{
  "n_experts": 64,
  "moe_layers": [1, 2, 3, 4, 5, 6, 7, 8, 9, 10],
  "balance_loss": 0.00138,
  "num_attention_heads": 5,
  "max_steps": 6431
}
Below are experts of layer 6 (counted from 0) of a mixture-of-experts language model. Rows are named router (the router's row for the expert), up (a neuron's input weights, with its number), down (a neuron's output weights, with its number) and show model dimensions 160-239. Each number is 128 + 24 x the weight over its row's rms, rounded and kept within 0 to 255.
Before each expert's rows: "comes before" lists some tokens at least twice as common just after its tokens as in all text; "raises" lists some tokens whose logits its average output raises strongly, later layers aside. This comes from a sample of Wikipedia text that the model never trained on. Tokens count by the router's weight.

# expert 45
comes before: "0", "9", "1", "8", "2", "6"
raises: "8", "5", "6", "0", "7", "2"
router [134 113 128 185 105 147 150 111 108 120 150 150 168 105 156 141 193 106 109  93 115 125  80 160 124 124 141 139 139 167 115 132  98 150 145 164 138 131 138 104 131 182 158 154 139 113 102  99 147 181 125 110 156 143 111 122 142 117 119 124 100 117 117 126 121 165  62 115 134 123  81 110 110 127 145 141 154 186 127 165]
up2 [ 94 121 133  84 101 129 121 104 179 131 139  89 125 128 122 120 173 155 112 147 144 136  75 143  98 127 139 117 139 126 126 110 136 110 135 120 129 141  77 114 133  93 135 135  94 147 108 162 154 147 121 107 115 110 118 113 159 156 122 137 140 135  94 146 167 114 153 143 120 114 100 129 130 139 126 133 157  93 119 113]
down2 [131 152 124  97 137 115 130 111 122 144 106 114 128 117 122 129  80 181 120 132 101 161 115 124 133 121 166 154 177 119 112 131 125 106 179 132 155 148 139 142 109  87  98  93 109 131  87 141 165  89 129 132 141 158 109 134 144 104 136 104 137 139 117 115 130 105 187 141 128 125 121 131 138 139 109 170 135 131  95 108]
up3 [140 119 118 101 148 139 142 120 150 123 123 112  72 124 142  76  94 117 112 146 112 147 105 166 132 156 111 123 113 170 129  96 149 153 151 134 124 135 138 101 113 154 168 124 135  87 134  97 148 119 122 156 134 123 138 153 128 130  94 106 122 130 154 199 124 156 130 143 146  83  85 129 126  82 131 144 143 106  63 126]
down3 [106 135 141 113 112 116 153 107 163 146 107 128  89  86 126 105 132 133  84 113 112 141 154 105 128 130 123 139 131 175 122 129 120 171 157  98 113 149 155 116  84 123 142 111 123 100 155 113 128 112 163 146 139 136 109 125 168 119  80 161 194  75 127 162 137  99 146 119 155  99 144 114 131  94 113 117 111 190 133 138]
up4 [149 133 146 151 113 125 162 160 131 129 160 127 133 146 122 109  94 124 100 115  92 142 136 119 137 121 113 139 127 154 145 138 139 143 134 172 151 103 138 111 127 178 156 150  92  83 129 109 180 136 108 117 148 134 144 151 144  99 148 153 133 116 124  87  78 149 113 127 151 156 108 135 121 160 132 118 121 142 153 145]
down4 [136 130  91 142 182 133 129 119  98 163 122  98 113 149 131 116 147  99 158  95 153 160 101  86 164 132 116 146 101 113 108 149 123 106 142  94 155 115 108 147 130  92 125 111 130 138 134 112 100 139 139 175 120 171 158 144 141 143 145 147 127 162 141 129 128 121  94 130 128 109 193  71 109  98 123 157 162 140 156 122]
up5 [124 133 120 143 149 130 122  98 146 138 138 171 125 102 134 136 157 126 128  84 152 113 112 131 102  76 150 133 161 159 132 122  84 114 104 104 112 135 167 122 164 135  92 139 161 110 131 137 102 176 153  84 134 153 105 119 134 109 104 137 106 148 122 113 145 133 108 114 152 141 126 117 148  93 160 129 118 164  98 167]
down5 [100 153 136 145 104 154 127 114 164  98 148 128  79 100 154  93 133  94 169 104 139 138 136 114 164 145  94 119 159 133  89 163 177 113 136 126 149 108 120 156 159 159 131 162 125 128 162 154  69 125 158 108 146 155 150 140 118 144 117 132 149 136 147 106 155 113 148 156 141  95 116 104 139 165  85 101 141 137 125  86]
up6 [119 124 103 145 103 132 134 145 142 139 120 154 100 167 163 158 109 127 122 133 135 144 152 164 136 146 114 133 119 135  67 158 140 129 195  84 140 131 148 122 155 134 101 117 140 135 149 130 148  84 160 145 141 114 136 129 134 162 177 133 142 141 117  67 160 129 146 170 140 179 135 130 100 156 104  86 145 157 138  91]
down6 [165 144 103 127 147 125 135 152 124 106 148 110  97 154 111 127  75 136 178 145 121 166 166 123 112 119 107 144  99  89  51 104 181 172 143 119  76  73 137 157 176 168  91 151 128 154 135 160 136 116 106 139 147 136 174 137 131  97 103 137 139 143 143 117 136 109 150 126 133 138 113 163 123 151 137 116 115 147 134  89]
up7 [151 110 105 182 106 156 124 161 124 111  83  78 112 102 115 106 162 102 118 125 139 149 130 141  68 148 123 135 113 176 136 109  91 125 143  85 128 120  99 139 131 152 141 134 125 156 117 113 127 125 138 124 124 130 118  88 146 136 131 184 115 172 125 143 128 105 120 125 155 106 148 126 132  90 107 136 117 155 120 107]
down7 [112 141 129 134 136 129  71 107 108 147 116 109 161  89  93 135  86 123 127 125  86 200  85 184 133 160 130 105 167 180  86 149 151 156 154 144 179 138 104 143 111 105 115 188  82 126 105 132 160 131  90 135 185 121 111 146 124 149 140  96  90 133 137 117 176 151 131 106 101 121  84 112 111 125 139 108 118 144 135 131]
up8 [136  97 146 139 143 111 111 129 161 142 143 116 106 148 152 169 151 116  67 179 131 141 131 142  86 153 120 106  81 157 111 136 191 117 127  66 133 106 133 132 134 150  96 124 166 108 140 148 164 144 107  85 101 126 154 153 134 125 143 165 150 150 104 129 126 132 128 155 104 168 123 121  89 112 120 162 112 132 112 144]
down8 [107 135 114 187 142 126 124 104 129 123 136 146 123 140 122 118 142 140 146 120 117 134 126 116 119 119 101 130  77 153 135 114 125 150 118  94 115 128 125  92 142 164  98  93 118 136 117 169 129 114 135 137 132  95 134 135 108 106  84 120 143 106 130 170 116 120 124 122 128 142 162 126 160 146 160 122  94 111 166 112]
up9 [144 119 163 158 149 146 140 150 115 128 108 145 126  86 108 119 155 128 146 108 145 159 120 125 172  93 161 132 161 141 133  95 123 161  88 129 140 138 123  94 143 107 156 150 134 118 131 112 112 160 120  92 117 111 130  84 153 144 137 155 118 120 118 167  80 148 124 140 145 137 107 117 111 159  86 147 146 118 105 136]
down9 [113 105 107 166 140 102 115 123 186 123 163 140 127 166 152 139 108  93 110 181 124 136 202 108 142 124 132 163 117 147 126 119 109  78 135 164 138 153 158 120 162 145 124 107 128 109 155 119 146 143 129 171 100 137 157 120 133 130 156 111 136 147 149 172 141 120 115 104 117 131 109  96 117  90 148 131 113 191  82 122]
up10 [113 165 108 135 146 144 131 173 168 120 140 154 164 130 136 125 120 132 169  96 176 174  84 138 138 112 126 138 134 111 123 119 102 159 104 141 122 108 117 103 100 101  99 161 136 134 132 163 106  93 122 117 123 166 118 165  99 126 141 118 127 116 124 111 142 160 160 127 144 124 158 172 118 123 137 107 169 193 131 145]
down10 [149 140  98 157 123 113 100 143 129 185 148 127 162 172 146  89 162 124 148 184  48 158 105 107  98 117  98 115 120 109 132 141 124 102 117 123 124 130 119 141 137 142 107 102 170 123 131 157 142 125 104 142 114 183 159  75 105 109 140 149 111 115 162 161  89 147 147 125 141 117 173 107  75 133 125  80 120 150 139 136]
up11 [130 129 158 111 142 110 130 160 150 127 110 126 158 157 165  91 115  93  75 144 122  54  82 128 156  95 136 139 130 123 131 104 126 118 129 110 154 104 105  83 118 118  98 111 138 120 128 146 128 112 134 132 144 122 148 142  61 161 146 128 105 160 100 126 106 121 130 112 155 100  74 152 105 128 122 144 143 133 122 139]
down11 [114 124 136 108 109  95 103 171 120 112 139 131 112  95 134 203 134 115 153 126 121 140 147 150 118 151  99  99 166 101 130 116 188  99 160 146 148 106 140 168 150 107  94 113 150 114 139  96 127  93  94 154 135 122 122 150 107 155 118 184 168 117 143 116 158 103 116 106 172 129 131 154 102  95 115 128 102 108 164  85]
up12 [125 144 148 145 146 117  68 163 107 116 115 101 156 128 149 182 124 147 142 147 140 139 115 161 122 171 149  88 100 107 113 144 125 149 116 173 102 168 131 131 131  91  97 179 146 116 152 112  88 103 152 143 120 130 133 136 104 144  94 134 126 114 111  86 114  93 143 176 110 155 142 119 105 115 122 140 148 132 114 137]
down12 [119 137 139 134 139 146 139 148 126 116  92 124 216 135 147 103  94 131 117 121 156 126 131 118 127 143 153 124 113 105 128 143 103 188 118 155 135 102 105 131  98 153  96 149 125 116 124 137  84 114 143 187 115 150 151 129 101 124 146 104 112 150 127 114 143 130 137 108 151  90 128 137 160 140 135 146 132 111 142 153]
up13 [133  97 103  86 144 111  82 129 114 115 109 144 130  90 107 124 141  94 100  79 163 133  76 162 100 108 104  86  96 115 142 101 102 142 118  99 126 138 154 133 150 169 110 131 139 137 111 161 140 106 146 120 108 118 131 124  91 153 117 119 120 134  88 130 145 114 147 162 135 136 128 139  90 149 117  95 144  84 109 113]
down13 [ 97 176 105 121 124 174 135 136 132 138 132 103 156  96 111 158 136 184 141 123 122 108 165 103 115 139 114 125 125 113 115 155 108 140 106 179 117 121 118 103  98 106 110 100 141  86 110  90  93 140  83 117 162 140 132 130 148 138 133 130 163  96 138  91 124 144 130 111 122 156 115 115 139 126 149 121  79 111 138 139]
up14 [113 109 138 111 131 122 143  69 143  86 150 134 161 105 143 125 205 115 110 166 163 119 143 169 105 142 125  91  73  89 134 149  92 139 142 156 137 110 122 128 137 116 117 132 158 132 153 127 161 137 143 109 147 136 134 136 120 109 164 129 148 153 125 116 116 156 142 105 152 133  63 118 125 115 141 126 120 152  94 123]
down14 [ 87 129 135 149 121 138 173 155 139 141  73 107 130  96 109 163 151 137 137 142 165 139 129  92 147 151 112 142 100  75 171 120 107 123 131 115 123 138 137  89 153 157  81 129  88 153 122 131 150 119 129 130 104 115 121 136 148 140 133 147 120 113 136 120 116  97 176 144 124 141 137 127 138 147 135 138 144  99 127 113]
up15 [149 133  86 157 149 110 105 112 112 159 117 101 155 158 125  97 103 125 144 114 168 136  88  96 117 169 131 161 109 121  91  90 142 112 111 120 157  80  99  98 120 127 125 102 136 159 167 135  88 129 152 111 107 108 143 123 124 132 143 170 141  96 181 127 131 128  86 180 144 163 127 103 138 138 107  95 148 123 153 137]
down15 [ 93 156 152 134 136 117 131 161 150 136  89 143 143 106 135  98 139 109 109 164 150 135  80 131 154  87  83  97 150 134 131 130 116 124 165 124 127 118 142 133 137 158 136 107 118 158 133 138  99  98 118  81 100 119 142 120 115  84 110 129 112 139 130  91 121  75 118  96 109 151 114 129 127 114 154 129 120 127 128 123]

# expert 5
comes before: "\n", " ", " The", " He", " In", " It"
raises: " In", " There", " This", " They", " It", " The"
router [182 148 114 111 141 123 118 123 148 148 143 164  90 128 142 133 109 109 141 120 111 193  98 194 102  98  91 101 139 123 120 134 101 135 169 109 152 132 135 145 145 170 144 187 142 123 123 159 113 104 122 120  86  97 129 114 104 115 136 127 116 118 102 111 133 106  97 189 144 149 116 137 143 141 110 156 178 157 121 111]
up0 [137 116 181 135 124 117 157  88 121 129 132 117 124  70 145 161 124 164 155 172 128 153  95 200 131 102  86 159 180 163 117 148 123 114 132 142 107 106 126 165 146  79 136 133 130 132 100 108 120 100 173 140 112 131 139 137 179  92 122 108 151 141 100 128 146 117 137 127 158 115  99 163 131 151 126 147 130 142 144  74]
down0 [130 133 138 148 143 123 162 149  90 152 124 139 107 114 120 154 119  85 163 145  64 118 134 123 115 141 156 119 129 130 121 163 116 159 146 135 117 136 123 123 162 178 141 135  97 135 160 197 129  96  86 121 104 182 121 110 118 180 140 118 139 122 123 141 101 118 138 115 126 149 114 120 122 172  89 135 125 124 169 112]
up1 [139 137 132 104 139 162  94 115 103 102 173 133 167 130 116 163 112 172 138 139 130 140 126  87 126  69 128 125 125 136 139 134 101 128 102 135 115 117 151 105 134 186 147  91 107 135 123 125 103 132 155  92 120  95 104 115 152 121 111 113 127 147 150 179 122 124 130 119 166 152 167  64 137 104 147 133 123 154 130 184]
down1 [122 109  96 138  82 121 132 158 124 180 157 100 150 132 102 128 111 151 159 131 140 128 139 115 146 138  98 153 113 123 101  82  88 141 106 131 157 162  96 101 135 130 120  99 129 128  98 136 138 130 147 173 165 124 142 113 162 144 122  76 100 125 145 153 126 163 113 158 137  80 143 108 115 138 144 147 182 130 107 119]
up2 [177 137 116 149  98 118 134 160 112 132 129 103 146 129 141  81 131 117 169  90 151 138 109 140 126 124 123 108 129 101 101 143 141 140 108 104 139  92 145 141 149 175 157 145 112 128 121 161 171 107 151 145 121 143 149  78 142 119  69 186 115 138 104 118  86 163 135 116 147  99 118 174 163 152 126 129 163 139 111 116]
down2 [151 147 106 168 135  88 155 115 101 148 133  91 148 128 138 168 122 153 150 165 141 177 105 146 137 135 127  92 122 114  99 118 120 109  94 128 109 175  52 110 139  99 131 103 122 135 111 129 165 114 153 159 132 147 126 106  97  95 105 111 145 121 103 151 124 116 128  98 163  99  91 130 158  79 127 140 115  88 112 119]
up3 [131 138 151 118 139 138 179 154 123 132 117 118 134 156  77 134 122 114 136  92 118 129 158 104 128 138 102 132 126 133 120 143 125 112 139 175 170 103 128 104 112 139 126 158  96 105 121  87 127 108 132 124 160 102 180 149 138 153 140 146 153 109 122 124 128 125 129 125 139 146  87 135 183 160 143 183  90 150  99 137]
down3 [107 140 131 100 129 145 158 167 165 106 138 169  93 109 121 163 142 128 119  90 127  76 152 176 164 118 114 113 157 136 175 165 141 167  90 162 113 116 111 139  85 129 134 120 147 130 107 139 132 137 110 110 141 127 146 160 155  96 158 138 150 175 119 115 157  96 144 141  87 106  95 130 142 123 115 102  88 131 116 170]
up4 [123 115 118 115  62 121 151 139 163 151 128 108 131  99  97 122 138 141 104 153 111 154 140 191 146 155 159 148  80 129 164 123 118 128 146 112 125 187 151 150 109 147 131 104 126  89 137 176 103 107 126 169 112 117 124 133 139 137 158 126  95 146  83 150 102 110 132 151 106 100 158 122  96 115 136 133 126 139 131 115]
down4 [161 145 121 113 138 147 128 137 119 160  96 158 123 166  94 112 140 132 165 139 107 160 196 138 118  85 115 146 148  88 142 134 125 135 122  83 149 107 171 117 111  95 120 141 151 126  79 135  65  80 142 141 109 143  99 104 129 130 105 121 113  96 129 115 118 118 182 128 137 100  85 149 104 186 156 136 181 130 125 129]
up5 [151 117 140 120 112 109  83 125 167 117 173 123 132 127 126 100 102 106 140 137 205 166 102 113  91 132 106  97  99 103 137 130 139 142 129 117 111  94 125 102 177 161 130 125 120  85 184 181 110 150 129 107 105 127 120  57  92 106 117 152 160 138 149 138 140  76 133 119 113 140 113 141 135  81 113 106 146 106 114  94]
down5 [127 137 108  96 113 117 123 109 117 127  97  97 107 149 120 103 129 124 116  70 115 118 139 138 134 124 191 123 130  93 124 154 162 120 117 107 146 163  90 153 166 112  96 152 156 112 122 124 124 131 130 142 107 152 149 101 101 126  87  88 122 130 172 117 131 122 140  96 102 139 149 113 183 168 156 137 146 158 131 146]
up6 [145 130 132 109 122 160 127 143 146 124 130 113 123 124 126 116 129 157 150 104 125 160 140 141 116 135 129 114 116 146 151 140 111 124  99 108 175 160  85 156 114 114 145 167 132 106 136 115 122 173 105 114 119  73  99 123 138 136 108 111 110  97 117 150 147 127  85 148 101 116 132  94 139 177 127 143 142 123 104 165]
down6 [110 137 130 118 119 128 142 111 134 123 123 137 153 136 123 108  83 164  95 125 121 120 114 109 108  88 131 127  74  98 131  99 118  95 125 150 145 111 167 139  85 163 122 152 147 110 137  93 120 144  91  84 115 138 128 120 136 145 138 165 161 137 117 126  98 127 118 117 117 154 155 141 183 162 127 145 125 115  98 140]
up7 [159 115 102 172 153 110 117 112 127 148 132 130 135 129 114 104  72 154 116  74 125 117  95 127 152  92 129 155  93 127 121 113 163 112  92 119  95 108 144 147 135 174 149  56 162 164  92 149 149 127  98 103 116 132 145 141  98 111 173  99 105  99 133  89 145 157 134 150 157  89 118 133 110 163 121 121 135 139  91 129]
down7 [146 103 166 128 105 136 147 117  81  95 112 151 178 122 122 179  88 103 142 154 115 115 101 145 118 164 117 127 103 139 108 114 113 137 124 169  90 139 143 128 119 111 119 101  92 147  97 184 112 122  99 114 101 142 151 144 159 121  92 115 112 101  97 108 129 140 146 135 105 114 135 123 109 108 104 113 131 124 143 107]
up8 [ 90 141 154 126 141 150 131 133 108 142  98 124 106  89 126 134 122  90 189 136 101 185 138 158 101 102 134 110  88 105 123 136  92 129 184 147  82 130  58 128 141 140 132 149 121 205  92 134 143 148 134  99 121 161 142 122 104 151 151 149 120 136 144 128 107 155 143 122 109 146  81 125 142 130 134 157 118 127 141 152]
down8 [147 122 116 108 169 125 114 115 140 133 127 130 150 104  79  89  98 156 144 157 103 182 171 137 172 170 150 150 126  99 109 127 107 127  89  71 107 101 114 131 116 154 123 136 146  96 102  92 115 127  90 120 108 135 144 142 119 120 135 121 139 127 138 115 146 132 147 120 160 122 147 135 128 155 130 115 120 138 132  89]
up9 [129 108 136 112 133 122 111 134  90 193 114 119 175 165 106  91 122 164 117 126 159 108 117 140 119 134 127 130 180 158  90 134 122 137 121  81 165 139 118 118 148 115 130 179 118 113 153 150 151 130 123  95 110 125 147  89  60 114 151 174 142 130 113  94 154 134  86 105 113 117 121 111  96 164 101 133 174 151 141 116]
down9 [ 91 117 100  84 174 128 133 100 133 138  94 110 107 138 136 132 133 129 108 123 143 135 134 154 146 127 145  70 111 113 118 128 143 128  74 160 150 114 118 107 152 104 115 129 137 116 130 159 129 123 153 107 139 192 138 109 144 118 104 151 160 156 154 165  88  94 147 143 130 132 118 111 139 121 124 140 137 127 173 164]
up10 [174 137 133 141 129 132 135  92 150 156  98 152 124 125 113  69 128 119 117 113 157 151 140 142 113 112 118 111  63 150 108 123 123 112 144 124 148  91 135 145 160 125 138  91 118  87 150 150 150 116 151 111 117 109 134 120 126 132 110 122  99 128 138 117 139 108 136 112 154 127 104 124 101 164 145 132 184 102 133 152]
down10 [123 147 112 122 152 120 144 144 170 102 122 117 160 142 100  84 144 127 152 138 126 123 130 132 141  77 118 135 114 116  94 128 130 124 156 132  91 118 122  83 157  96 135 174 125 158 138 134  89 141 117 156 125  98 128 126 126 102 138 146 122 121 140 128 126 113 154 146 103 152  74 128 183 127 150 135  93 116 111 110]
up11 [124 128 147 152  76  92 160 173 139 152 141 120 131 161 133 135 169 176 119 109 164 134 113 133 106 114 132  99 152 133 110 139 125 146 129 141 154 117 115 119 162 110 128 114 118 171 129 119 123  91 142 107 166 105  78  91 116 116 125  98 154 156 130 143 149 122 131 131 138 143 134 109  80 124 137 109 110 143 143 141]
down11 [139  52 103 110 142 141 136 107 141 166 137 115 123 123 135  72 146 122 123 118 139 155 150  98 127 187 117 114 122 104 137 123 104 102 108 124  96 108 120 132  96 125 136 145 174 102 110 130 117 106 130 119 143 146 160 164 140 151 122 142 101  65 144 153 127 173 168 132 100  97  96  97 178 130 145 142 151 141 136 104]
up12 [119  93 140 145 117 106 164 133 131 124 114 128  92 121 148 148 153 176 121 105 135 144 143 139 112 105 118 124 128 174 141 163 152 137 153 123  88 123 150 162 118 138 112 148 161 145 134 156 122 132 105 145 166 110 108 129 138 139 164 133  86 154 156 163 147 142  97 126 148 145 119 147 154 100 142 169 180 114 156 158]
down12 [154 106 132 153  93 187 114  91 154 150 103 137 144 154 175  99 165 143 107 124 111 137 141 145 136  92 135 105  99 112 142 103 123 163 142 134 140 170  91 139 127 129 164 125 164 132 169 117 109  87 113 140 169 173 117 141 143 129 164 147 103 101 115 132 138 102 176 110 143 116 151  73 123 124 116 134 123  97 105 184]
up13 [135  97 146  80 128  82 122 145 123 153 134 122 122 166 129 121 193 123 131  92 149 126  97 128 134 119 128 130 128 129 140 146 133 145 150 136 121 149 152 159 123 123 116 163 142 143 138 134 158 136 140 138 167  89 115  69 132 138 123 104 123 102  78  99 132 159 139 132 116 125 136 137 108 172 103 131 132 151 120 164]
down13 [133  84  95 107 102 108 134  54  99 105 164 162 127 119 142 128 150 177 107 106 103 123 188  83 114  74 135 125 148 123 142 134 142 122 101 162  92 166 127 113 135 146 106 156 134 141  93  98  63 111 103 153 145 119  90 106 134 127 132 114 142 137 132 135 107 157  95 128  88 100 135 155 174 159 136 104 145 131 177 116]

# expert 43
comes before: " |", "0", "–", ".", ")", "6"
raises: " as", ")", ".", " with", " |"
router [130 136 160 155 115 139 125 144 150 102 124 140 112 139 130 152 153 111 116 109 121 124  94 184 112 139 136 125 131 133  86 138 109 133 160 121 171 137 142  96 130 177 150 189 152 146  96 131 152 138 131 123 105  82 112 113 134 157 130 140 107 142 130  77 145 123 137 154 154 109 126  90 106 163 125 106 118 169  86 111]
up2 [118  96  86 143 107  86 155 122  80 158 123 156 163 121  94 113 137  74 114 153 140 134 146 139 146 104 160 129 108 156  94  95 177 142 169 150 135  90 112 126 100  99 120 183 127 126 156 128 154  92 104 100 166 101 153 116  77 171 141 154 123 125 127  93 123 110 110 129 162 126 114 113  86 135 120 154 120 123 171 128]
down2 [119 104 115 123 153 106 143 133 131 111 101  92 100 119 116 136 107 118 145 140 172 108 122 122 172 164 115 113 107 111 127 106 133 104 134 129 129 109 148  97 142 161 140 157 124 134 139 159 105 103 101 148 131 141 126 102 133 130 133 132 170 103 164 123 133 141 175  85 154 129 144 144 117 129 203 129 110 135 166 125]
up3 [148 149 120 162 150  85 134 129 114 100 144  97 146  89 143  94 155 127 137 117  82 109 105 148 109 146 157 152 123 135 158 109 106 166 110 155 141 109 113 133 138 135 119 155  82 154 135 156 153 148  64 144 102 118 129 132 115 127 125 118 106 123 135 131 119 150 104  98 108 110 142 117 134 109 159 124 156 104 143 161]
down3 [123  88 157 131 113 109 119 136 102 132  99 144 132  88  99 153 117 153 124 105 130 142 144  99 158  85 125 105 117 151 176 138  97  99 174 138 145 154 174 112 104 135 135  90 184 109 116  86  88 155 161 134 181 120  92 107 112 127 143 140 128 111  96  89 138 119 111 114 121 105 116 106 121  94 136 121 112 102 120 108]
up4 [ 89  92 107 145 147 139  87 101 149 130 120 128 131  93 139 160 162  98 120 134 137 109 119 114 129 117 117 137 154  97 119 133 168 135 140 146  90 135 110 101  75 121 105 128 122 127 141 129 111 151 160 101 115 117 156 182  89 129 112 120 118 158 148 148  91  75 157 134 121 101 155 154 106 110  99 133  85 118 125 121]
down4 [143 145 145 109 109 107 135 128 158 131 120  98 167  91 134 102 140 118 137 109 107  90 111 107 132 121 107 138 142 107 144 157  62 167 142 137 116 147 137 128 147 130 120 170 107 128 138  99 105 149  97 144 149 152 114 134 108 164 126  74 125 103 141 147 114 126  92 126 188 145 124 141 122 109 156 119 127 102 100 129]
up5 [143 138 133 154 138  98 124 153 154  80 127 123 156 151 135 134 130 134 149 103 190 117 115 111 128 141 174 116 166 137  95  98 107 137 174  88  92  99 168 119 130 127 133  92 162 143  96 166 157 158 145 120 131 141 123  81 126 128 153 111 134  93 128 122 129 116 119 122 164 100 150 133 130 133 129 104 131 165 129 130]
down5 [ 98 131 115 144 151  76 105 137 127 155 118 149 172  95 128  89 158 163 144  85 112 105 108 129 121 133 136 131 127 130  99 135 130 118 108 120 109 102 152  88  78 138 149 136 133 155 106 171 114  83 116 128 180 147 113  77  97 127 117 129  74  93 134 107 107 167 174  61 118 116 114 101 137 169  91  95 151  79 119 137]
up6 [128 130 113 138  93 130 102 156 170 107 149  92  95 140 128 134 153  77 160 133  90 112  97 164 112 153  92  99 147 128 156 103 152 112 153 133 163 156 151  94 162 153 121 152 104 133 146 104 144 118 150 128 102 157 156 105 146 132 131 167  95 128 157 162 137 125 108  94 112 151 118  95 102 138 109 147 141 145  87 100]
down6 [118 133 126 127 110 144 143 138 158  94 180  85  99 109 103 120 125  76 127 166 136 143 126 121 115 171 133 110 128 153 143 129 132 145 159 119 142 129  95 138 185 129 125 127 103 119 101 108  86 116 137 147 109 129 138 136 141 141 131 150  96 148 152 161 139  94 131 153 160 129  89  95 120 160 145 122 199 150 125  82]
up7 [117 110 148 144  65 105 102  99 140 144 131 141 145 163 135 122 121 117 152 142  99 136 158 180 173 123 138 173 118 160 104 112 117 127 147 112 120 133 122 129 117 148 140  92 148 142 134 134 134  98 118 143 140 129 101 133 106 144 149 108 135 125 117 107  90 118 157 100 104 139 128 180 110 116 119  96 116 131 160  90]
down7 [134 110  92 107 166 111 146 167 144 138 166 103 106 154 129 127 128 143 143 137 143 140 142 134 122 136 124  96 128  87 103 138 138 112 125  96 104  85 182 126 129 138 112 152 123 129 164  99 141 155 126 138 132 145  91  99 167 137  94 135 119  73 129 129  86  58 137 142 141 115 174 171 103 114 158 126  98 180 164 137]
up8 [100 132 149 165 149 149 143 145  94  96 129 138 125 110 138 137 161  74 150 110 143 114 119 170 146 133 109 144 107 162 139 167 136  72 142 136 100 167 149 123 117 100 120 132 175 157 107  96 130 149  72 103 108 130 109 126 146 124 107 157 105 136 107 105 144  98 112 138 128 133 142 115 120 110  95 154 175 146 131 139]
down8 [144 129 119 138 157 142 122 149 120 137 136 121  76 108 162 134 106 101 158 124  84 131 163 166 141 155  82 144 140 122  86 139 152 146  99 107 125 126 109 136 130 137  91 121 143  93 120 111 112 166 121 115 131 137 123 130 162 104 133 128 128 154 118 106 125 141 108 132 146 141 152 179 156 110 112 116 135 106 122 170]
up9 [182 107 138 139 107 128 118 145 120 136 135 147 124 136 135 166 113 161 151 130  98 161 122 100 108 107 113 142  92 135 111 111 116 183 139 161 177 146 115 127 179  87 140 121 151 114 147  98 116 114 151  95  94 101  99 124  92 164  84 120 120 120  89 131 127 118 107 116 144 126 168 125  81 154 123  96 165 109 103 188]
down9 [132 125 163 131 149 119 132 125 116 163 169 147 141 157 139 138 118 161  97 128  99 112 178 126 159 126 122 133 111 132 130 118 160 172  69 142 108 134 164 158 123 140 123 151 131  95 115 123 155 134 155 134 138 135 159 129 131 111 150 123  99 118 119 122 163 115 156 172 137 103 135  95 159 158 139 117 165 132 124 139]
up10 [121 131 173 176  82 146 112 116 118 121 159 113 121 129 132 134  94  99 163 122 129 110 123 129 107 147 104 124 122 118 107 141 125 127 145  79  99 149 113 161 135 154  84 171 111  81 129 131 159 144 135 152 125  95 111 139  66 132 119 138 100 143 148 139 103 138 161 144 135 166 121 119  92 102 146  95 105 103 123  84]
down10 [126 109 124 152 138 130 128 111  85 122  89 150 110 140 146 140  69  78 142 111 126 105 172 116 119 109 129  85  89 126 135 125 132 154 125 110  96 125 123 138 101 161 104 143 156 159 117  69 146 162 142 113 163  98 118 145  62 140 168  97 139 144 122 141 112 146 140 135 125 131 130 129 132 143 103 118 100  94 140 114]
up11 [130 152 148 121 144 113 104 138 101 125 119 128 133  76 149 171 116 149 134 124  99 147 139 135 134  90 118 120 134 132 141 126  97 135 126 130 143 132 145 151 112 167 176 152 119 147 128 125 149 118 111 104 125 126 156 124 122 135 115 131 113 149 144 129 121  95 160 131 146 145 140 137  90 122 138 141 127 120 120 111]
down11 [153 214  91 112 157 107  72 140 124 158 138 127 142  93 144 155  99 162 160 121 133 146 152 125 119 147 143 114 150 148 119 114 110 125 155 116  92 119 126 143 121 118 175 136 166 137 114 160 121 116 149  95  96 122 128 120 156 112 111 134 136 106 121 140 129  99 130  78  97 138 135 153  66 145  95  95 113 102 137 116]
up12 [120 133 102 138 104 156 129 154  86 140 126 146 150 112 137 115 148 107 155  99 155 104 104 131 171 118 165 134 168  91 134 148 120 146 127 144  91 121 143 140 152 185 141 127 139 113 146  96 132 137 137 110 159 133 142 117 157 147  90 145 133 180 115 120  78 120 124 108 123 166 117 142 105  92 140 103 137 144 140 128]
down12 [136 125 109 122 134 127 121 127 143 106 111  98 113 144 121 156 147 120 108 186 144 144 151 127 126 117 124 141 154 137 116 142 135 156 140 162 129  94 112 129  96 114 120 136 101 135 149 160  84 127 122 167 158 161 134 111 126 123 127 154 184 125 165 143 130 147 124 122 186 115  94 167 117 137 153 116 138 184 168 122]
up13 [135 117 112 191 134 152 145 141 114 173 139 133 131 114 129 122 100 134  94 123 147  99 151 127  88 107 133 119 142 126 135 141 158 120 132  87  90 114  98 149 180 126 118  99  98 117 138 118 171 129 168 117 141 116 175 147 159 128 148 173 127 139 137 131 156 121  99 137 131 141 112  97 148 103 116 110 173 149 164 127]
down13 [112 139 160  92 136 144 119 190 150 103 137 110 126 113 133 153 126 189 124 164 162  96 116 105 100 148  80  95 125  91 108 129  97 115 151 164 133 120 126 131 129 170 159  97 115 113 133 105 134 127 139 132 122 163 167 144 101 140  87 137 114 124 145 132 117 161 151 150 149 143 108 142 127 173 131  88 119 158 125  89]
up14 [120 137 128 137 155 119 116 128 116 160 128  95 163 120 150 121 164 118 102 152 121 124  97 118 102 117 148 110 115 134 143 112 111 146 138  87  72 137 133 133 159 141 131 145 129 138 123 120 183 138 101 102 152  99  98 118 102 113 135 129 159 112 144 163 139 156 166 109 157 130 140 109  75  85 133 114 110 106 149 156]
down14 [152 139 152 156 120 140 118 174  94 140 162  88 121  82 128  90 160 113 184 157 112 108 146  99 101 149 115 126 117  89 131  82 134 153 111  86 142 109 123 117 137 145 144 115 105 165 147 134 129 128 104 114 121 152 172  67 117 108  92 102 160  72 118 167  99 120 140 102 111  88 136  90 135 119 139 120 114 110 130 102]
up15 [120 159 151 147 131 134 137 171 129 140 100 135 137 135 146 139 133 145 173 145 179 129 136 161 105 157 102 123 114 133  91 132 128 105 155  91 103 169 129 123  93 211 129 183 117  96 108 133 122  91 115 156 129 121 138 107 104 115 131 117 132 140  97 131 129 114 125 126 102 158 186 155 134 129 122 127 183 153 122 148]
down15 [117 132 118 114 147 161 100  81 123 115 101 164 117 157 122 104 125 143 163 130  90 116 143 141 149 151 118 138 117 132 126 114 121 160 120 127 144 139 147 113 165 135 141 118 160 141 145 126 112 142  97  97 108 136 122 132 134 121 151 122 112 101 140  73  89 135 137 175 106 114 145 104 178 140 181  75 130 130 102 126]